{
  "num_hidden_layers": 13,
  "hidden_size": 224,
  "n_experts": 16,
  "experts_per_token": 1,
  "d_expert": 224,
  "d_shared_expert": 0,
  "hidden_act": "swiglu",
  "moe_layers": [0, 1, 2, 3, 4, 5, 6, 7, 8, 9, 10, 11, 12],
  "router_score": "softmax",
  "normalize_top_k": false,
  "routed_scale": 1.0,
  "balance_loss": 0.000875,
  "balance_bias": true,
  "router_logit_norm": 2.0,
  "init_std_router": 0.0206,
  "lr_router": 0.000572,
  "vocab_size": 32768,
  "norm": "rmsnorm",
  "norm_eps": 1e-05,
  "tie_word_embeddings": false,
  "optimizer": "muon_variant",
  "learning_rate": 0.0118,
  "beta1": 0.9,
  "max_grad_norm": 2.0,
  "batch_tokens": 65536,
  "max_seq_len": 768,
  "train_tokens": 364100000,
  "max_steps": 5556,
  "dataset": "wikipedia_en"
}
Below are experts of layer 2 (counted from 0) of a mixture-of-experts language model. Rows are named down (a neuron's output weights, with its number) and show model dimensions 112-223. Each number is 500 + 40 x the weight over its row's rms, rounded and kept within 0 to 999. Numbers have three digits each.
Before each expert's rows: "comes before" lists some tokens at least twice as common just after its tokens as in all text; "raises" lists some tokens whose logits its average output raises strongly, later layers aside. This comes from a sample of Wikipedia text that the model never trained on. Tokens count by the router's weight.

# expert 2
comes before: " | ", ".", "–", ")", " |", ","
raises: ".", "–", ",", "\n", ", ", "\n\n"
down10:525515505457488489450520497482496546555486488486479463445526453502447590501557471476486433512496542479430590537523475548475513525508532457558507576502492532511472557545496517530472467489550505417491569485433538458520524507525627531511517451503502529451490484457487535515495476590442452524500505492494458558501508509451569537583489550502
down11:460444543501484411479477557475565450461470538569473511458513488509566515504516550526610534444539552451537557502510441542522503446524448466438529439535419539503486519547577531470468462505478567509455453491438468527450415508511491530534573552482554484497499490561509494493479496518493453464449488527583485499498476498473444439588581560502
down12:531539572531494468517542507448402426524504499517476472502503449414508441583449494465569503516475461532481560491495443490543475410483535532449470521470423502424522476549470510490429498437488531495511451487542498478539548512528443519486428531579486537549512563525442492503567482492504451490554516554505499476482454463494481514475537498438
down13:485542429457468528397463530544500460449471405481600485421439518462550503511477459451448469519482451602480476495535548521483470517476487503543515437472475561494449537483443452594511499516471466486540492455490468426481495524476482503473484540466455501552483541507519530455507540458465516485507549525486546485489499430395524464493513407454
down14:495556464501475519482518530515490482539492567566551435468492480429470470510539480474473500499468504528474595455523560492492469487484489491558425454523485485457501487515439528574471500525467516451457483554558531504502449486533544465454521562403437501526552524477493509491504525563545538496421566523471469520520500534522478566500478534480
down15:507508552521536488513551511457437493506467524504518566449484514596528558518457456559584473463527622517573469511539493548522551463492478484451485489485445440498525472525488495582477437523508523582484535491515508497496595394417521534561482498573561490466590482527452501475561547468458427483431471557560530528520495429549519436480498541480
down16:484511473503537522543470442461414440439456476451390501496522456484492542478534402539470460535559507483545492495423489501497509465440474492461531446583507515574553499501512580550515546567516562527536548478538565537511499477490464541458539456450512488547432547506497606544540534534556510521502496501487502479541497515468423478480471507462
down17:501487495546492529535543497457577573490465549471484540474475512516468484499503503534524494516513514540539576489538508444481447448585508521482510515500495491525494499529517464471508473533508504539583498488527484486468474511477498434526513514521467429544449496411522535531491504477492478574513475506472522516545624477539454541526431506521
down18:545526497462490510527482420502563521492450572527467455510448511451550438472507523493499560477474496507523395554464520513492466498490518591510456507484513481457482553471483454503520511548502495553504572539507439491599522513459499505486550431537564500517570524466430479477488537492470508559465486527565474466547496471507438483432470521481
down19:507467481510501469473424449389516486474507558490493498505462489481495514480517511471481528454492545541478527485483516490486522457496532419512542501425437424510459481456482496467469462542451410506532507486468494472550448563490533446523514423451525466437454509510465540447476534458492451500554488517551482485509485578406487533460569476541
down20:420484513507549452509559482408514457473479475488458471534453445479564464534462469518472518484456486454521527431488399465478435522514456461442554464548502471416526498481564513534484505550547441563555454468551573465454457539510480466467540548477454467490553544505521501522495512523483522490461532502537457542446430450511545470449495531456
down21:557471533447513534472462507517503531545536428500452540475407526527473467533497470431537407531506520454519504451442471461513502509489503512480566512507510471456505491498517508490482565583479502549502486488473472484556506558434490524619584528548529524517433499465479505477498495484482470456445551434580464572549478519533505438462499520501
down22:413506495495477467482497479534529489499499501484501514475489510541498526544499476517524448460409508479376467489521525502404440524511496562469486545502470454469459501492455510530420536500505455486462397545568437471482526538543603479475466511562527527504511485514472549508407446520514509464516494505477473454492448485510547447463475484516
down23:529534489519531455543515503488519566616505490465515540443516571601567460520484524538520483469483538489489432471465483513490477544474501508509541418522511454450449452552491414479467579514571550580585512592469410498568491455568506543506521559545466509556517501503425515451488437465520518550472502570501470509469536575439528470527531500503
down24:567489504466507424537500526542485545567488516500452561490432511503493547524527451528611477496530518472456528539503478476510462483479467566468503489528512469443474513479571523486475519470470506421452486430441440525462596520528444498468515595473485577437526518467529525463572489438487517418519564457528514385417496483489493551507519468544
down25:526524506518491385403529449483552559474467456550528526515470575436551480517479485509433543488506498521500480464533481464459488520485470473496502528533498542408489494450463477478454498532503461488536510513544512573500512533520509500476451472520408506512541467526488529503534551464580489481499531542470479494489567494489446539480549557480
down26:522522586490475493516548442492430501537538487566489440497485529550557459584524472534481546520551512449447470565440451533544443513498519497459542536509519513548441421553588424487462528555502504510546461519413569418525484446491521484519440497518487525553543583542507468534571536420482480502464488567543440505592464511474540537509486510490

# expert 5
comes before: "\n", "\n\n", " The", " (", " He", " In "
raises: "\n\n", ",", "\n", " in"
down10:440467516506503511523480513450496448471438574512528509441476549460444472447536515584544442502505442555514503532514446484402482477490525513581478484423511492527569494526558555499559481501490453520456491517437527545474488488532538475516501441480546539482585486494473430490481515484490451482477420508514541474514488461524535543506544426513
down11:553457477495547510489531489441507386475504496427534476493549522462516475490478439471441507477536495521454546559481522553546544450483502551460494458466445422546540533523465532475481526501499618448457533543472469480448549549518509556507439560500583418526510476534506460482496508508519458480528549534507571514521499461567468501478508582451
down12:606443483419495437543512511580554507558571556461548500504500549514548503471566443460517457521516554462468508537498498479498506511545493526504443466512476444523449464524438405494509509528481463513471483506442581512461482447484526486528521522530607475576462485465535487548437493519475528455474449468519514499415506491508469466541477597486
down13:530460472501522509433498500496513541566495544511456519480516508511540485531412487483470496474455571551501521521476474536483434463505504492443522528511417549493490509456493602532516492623460522491527475432496495509446533502562436498432445489463468558458549471488539424493443570474617428468479500513527500417563503486545474571480498496520
down14:494495511502489605499504442519527537487466491525473501439481471457483468492473535547457574391448525582468480566559498549479488540523539466443548562493462451539506527531502523564530537456488465476499496547496516511524567501496506580508552503518540508510503541474406523509451456486543463426503524514488539493490545431509505605534476498495
down15:457548490487473481561608494483518520559448573457507549451491562479483518469473453476542487509575547518515506471521494552474492573510533483485449547478476437512433505476458494486527542453484439490414558535480513470537490522446394478521575501500477528526511465550483485428515538464537537530492463461463509479479558486465521479495512493495
down16:474499489512577501531570516460521512501487463479549476514516475514546488500484482495587496504464523540533475547503451461488528541508568489477555537485436487487468456490483446493489492536505457565432552494478476510587439474545537558499509584560467566509544524514477493480505472533566510463443548503444353505565502448474497493512481543545
down17:428524499417503577493486636504495545514522492498496510547476505513444487518471541492500569529470546489597451432474510530466511483516525442564508435573476477449490536423511493542494535515529516479486532550457558521479542504511531526503540418504570478551467469476484545520460562415504525455549413494465512594479494515439539437463457498440
down18:475562527480473491484610539501436511505489538504528541507512505476548538446548503547488482444473543537503527460467488456489519409435545571468462473493503488482487494516514476544499487532492513474521522497491499483563552472455524516454457510538466464447504508523463491485482515555545550537414516543570476538534445481521514479416510466534
down19:506449532461474469562455432495582430476509506503476510540560457554541485472488516402519474453412500509506481486491482510506507502446512480495521607532565476534545504476501465528502500514517528533420494511545527474514501539524488430521518460488502458504541488504461493463498504502485424466555488494518529461499498582449549477531521531459
down20:488440489497504403472540464454525475545532444475478495539502546501558464476528546470451512401523499483462450463561399441497591493491510434535542531509507510430593389461566505478504518458597550499486474450518513464466474450512531498513510493459534537515543532467496483500478524496461490441490448433475585483422479506527508502487586518438
down21:512521433538571565466456556480490541566506446467503422509560538540534474494400516527541547452505428530439504516519543479538486481567485492513558418530480559515470560510470518430549465470435558444469547546512508516500497497544533497524419516460453520488501568499454507505495471464510488509504508502508526538480470488500551468520505482468
down22:499495471479481491457502482487447499521527578543518483530531469403504492558533467433457440453593452510545520521489457463506532520520448502483405408461529477487526535515506543477563467472518431509523472500544517489545467478477542527469434527515538457531550520494538558419465446562472489496478539500478473479482439451445510459543482577471
down23:507464559472450417485552467487537475498509582433614471467483524507509450489514442471513524462461381480432487477535498489502454566505458502508491557491508481487550498450472536567474521511407511524502615494530462489512468488510476513461484531505515476442514517430541531508531495470471550534480477509519535556516599491502497442433500509470
down24:519443517549445476498567493528474530514450451520524471438416483547484599569472519538559502439423541446494531491482446589457504468512518486496454548496451548514513504505544510457481492394532528461575460429502485514534525490507524476538537488583504502443440447511505500424428546506538516535456500571510499559456529517518516590535458481463
down25:485453526538475500607537520502539490502521545507541506542461563503462489448565586455489531500541604469492450504561480504443563574472423513537474548511547458409518502522456527519553484529486559522467513498471502541430471477518547507466547477573407578480535546458479479479572446512532511500560496452570495475497483554542507497466472485489
down26:488517465503518530464517444400450548563442521569452569485465516501490469485529502506471388569505448491452441505456618493482506498433514451484446409455523497515475538468565455494525491518487506502501440505500493506524521477514481507450515520380542491499478541553525482461469488511486480531475504498504450449547514529505469438535562485442

# expert 3
comes before: "1", "2", " the", " to", "ing", "ed"
raises: ".", " out", " in"
down10:533469507557547473488510528455538500472449471505479502488508518432556464484496483515536449491479509472528474549560604526477515455529489481507489499582501558562500523507579496510520467539427489547515527468574507544467509477516531508533472550492491448450463587437484509565556563402503427543456483518503483500510502431532516508515433508485
down11:450526529533477516540452530424539536532504465522413533554604512516500540457464527518479397524573501625498520517510464536513442465486527464515485485476557462492526565524493550493544476580556554485535453486486579471486514488514506502502439482431493518529545439460511535416492464521512533493451482538486522531583455505521475476455424569411
down12:558437483460512469497538418423509457459529511565475484509488533446546534594436544502476511446499491531594497462615435533497531535481490569537479468443415458522487508548483444485500565504522492529501528499492515481473492477436398473515427493518546488546512520435550489479481489468491509515551502514443539548521466508520480454480514566521
down13:477530517489533496541477495533486512538437514458577497540501451489532451500442493512499578419544451530513442549493521597484553470592511481502496491541517534423519487572511497512529498531563478463472439448498500489471497460524442498545552573586514582498467448584532522485441537544424465508528527559486464427555519498538425514489459468485
down14:535526476483531483508520557524547497539499492429541460527574457518524490472564524442485523553468539639515422539479513483577475479475504518429535448511514469523537419445494525522476522534482505412461455504486476499534503550547511449497502455497533518520527518509442454549515448488396501493541501501464503504498529539498474513536559500493
down15:478503542485494537434537538485499492531523492499495469404562537516403578550521475458458422457448429482525467486610507488457468498553511491526461545514554479484494472487405401509498508562557501544512485513483423482521488586508484561508518457472500458568537529508593430465480489448495517500494504512540480506567521463537503517500527492491
down16:453554412446463554542518498467488539449541442493467502464533475498531535436486433461441488400467458442500562541489456457527506465570548497547539507541460595482495536454545536501498493472498451510524514542530537584491499519483502440491510494434465435576404556519492510482525479532492496565521514426553491518589556490560547492502480487471
down17:491565487512547505551478552461483500481486469587433497463522550510420585457596430540480531540474511500484549514495471494525428509547460523576494426522549508504454497515540509443466461487479459432524444450474577546517473413531478460528516518473527506438423492507443507492436453488514547462476480608440470490456474547477525506512467464511
down18:495524485472510515508506488437511478537482536415489487505490506520496515494521477453503440538462499471465532547452528532552482526498445578459485529514497504470553481502522608452493522459454524540500507545540497459518505458479493545503539451411478520482438454543527453529478519471468486540466494524513451477494454495439427505566527531522
down19:475479473446488511500480460569532547530542518544519501419437513470478526453536457439515557500569449523487522447426475554498423532509448483491549478486484488568496535537516482502430527540485508514521505557397486511481559532490489479562495450429446527466484576521477465484514537486522503526536458513500514391468574537525500594515476571549
down20:536437487483518519518498495405478488472469482474491426535470488509506529500486517519458489525540535590478473546418455494492506543520530588525566480521498447450470564497574483476439513543479483487542482428514524494463505526486561456514523502481456457536503618505395522452496481556497510420450468504528493545577519499461467554536455482471
down21:528475530493569498495481503521457491486579460466500540509508534522549548500565514431460537466536567440487350526469460486526532499485550468502480521493476507512532516506484477527526470505509417518490463492565485458489546513566492565554500482437506483440526547526483519547499508501504495540463512520470363394557486439504513562551529449495
down22:522426477505466488540517502458441542508507448466498459557477500484474487527610469531466504460504455486478463465450488523499472495534469523516487480441428508459517429511480475477542493498423552495549512541494507528492403526529520510441424421520465563499481506507527413481495501488518506509459506524521466503561531487515477544496571491461
down23:550540493492476543492494502423519591485545516436487519510451466456460466451480489518472516511498468467433568494530498461462468449472600517467526510513478535486443471481558541544502529527465529460514513488481404494506519563519458553515482578524538450583436497497432441474470488517520475533452500496506468490517444428486497495421484498526
down24:472498476514602501504565454476517481549440560537492529489482484475531389455461522482492526545492481543463519537553480504475453559518486509558410509488567530465574486541482464447491452517588491539503465536450445524510506575485466577520434527544581521556477489524520476595455498478561498515530483574455483506463533479458523511490420508547
down25:427465509471491494531448501450442495544529490479449464550467489510423495487588485487551558482502534479561519477548474444484438460468469492485542501487483499521482572527508502447446461501468467515501476518565507491512601431460489599524520506506502440523453504536447502483522485462546475475467533486502542580484505509495526492462531518415
down26:434435584498481487432478504442494555421483532488506523447469545515474535546506466463471502474489473484563462533528465405463510457502458477537459487506488510554487497514494524489459536431430419474501544467517475480515493465500452485471515488548510496526513483530529455495485514572476593437474582498558476515517490412504538509543539471548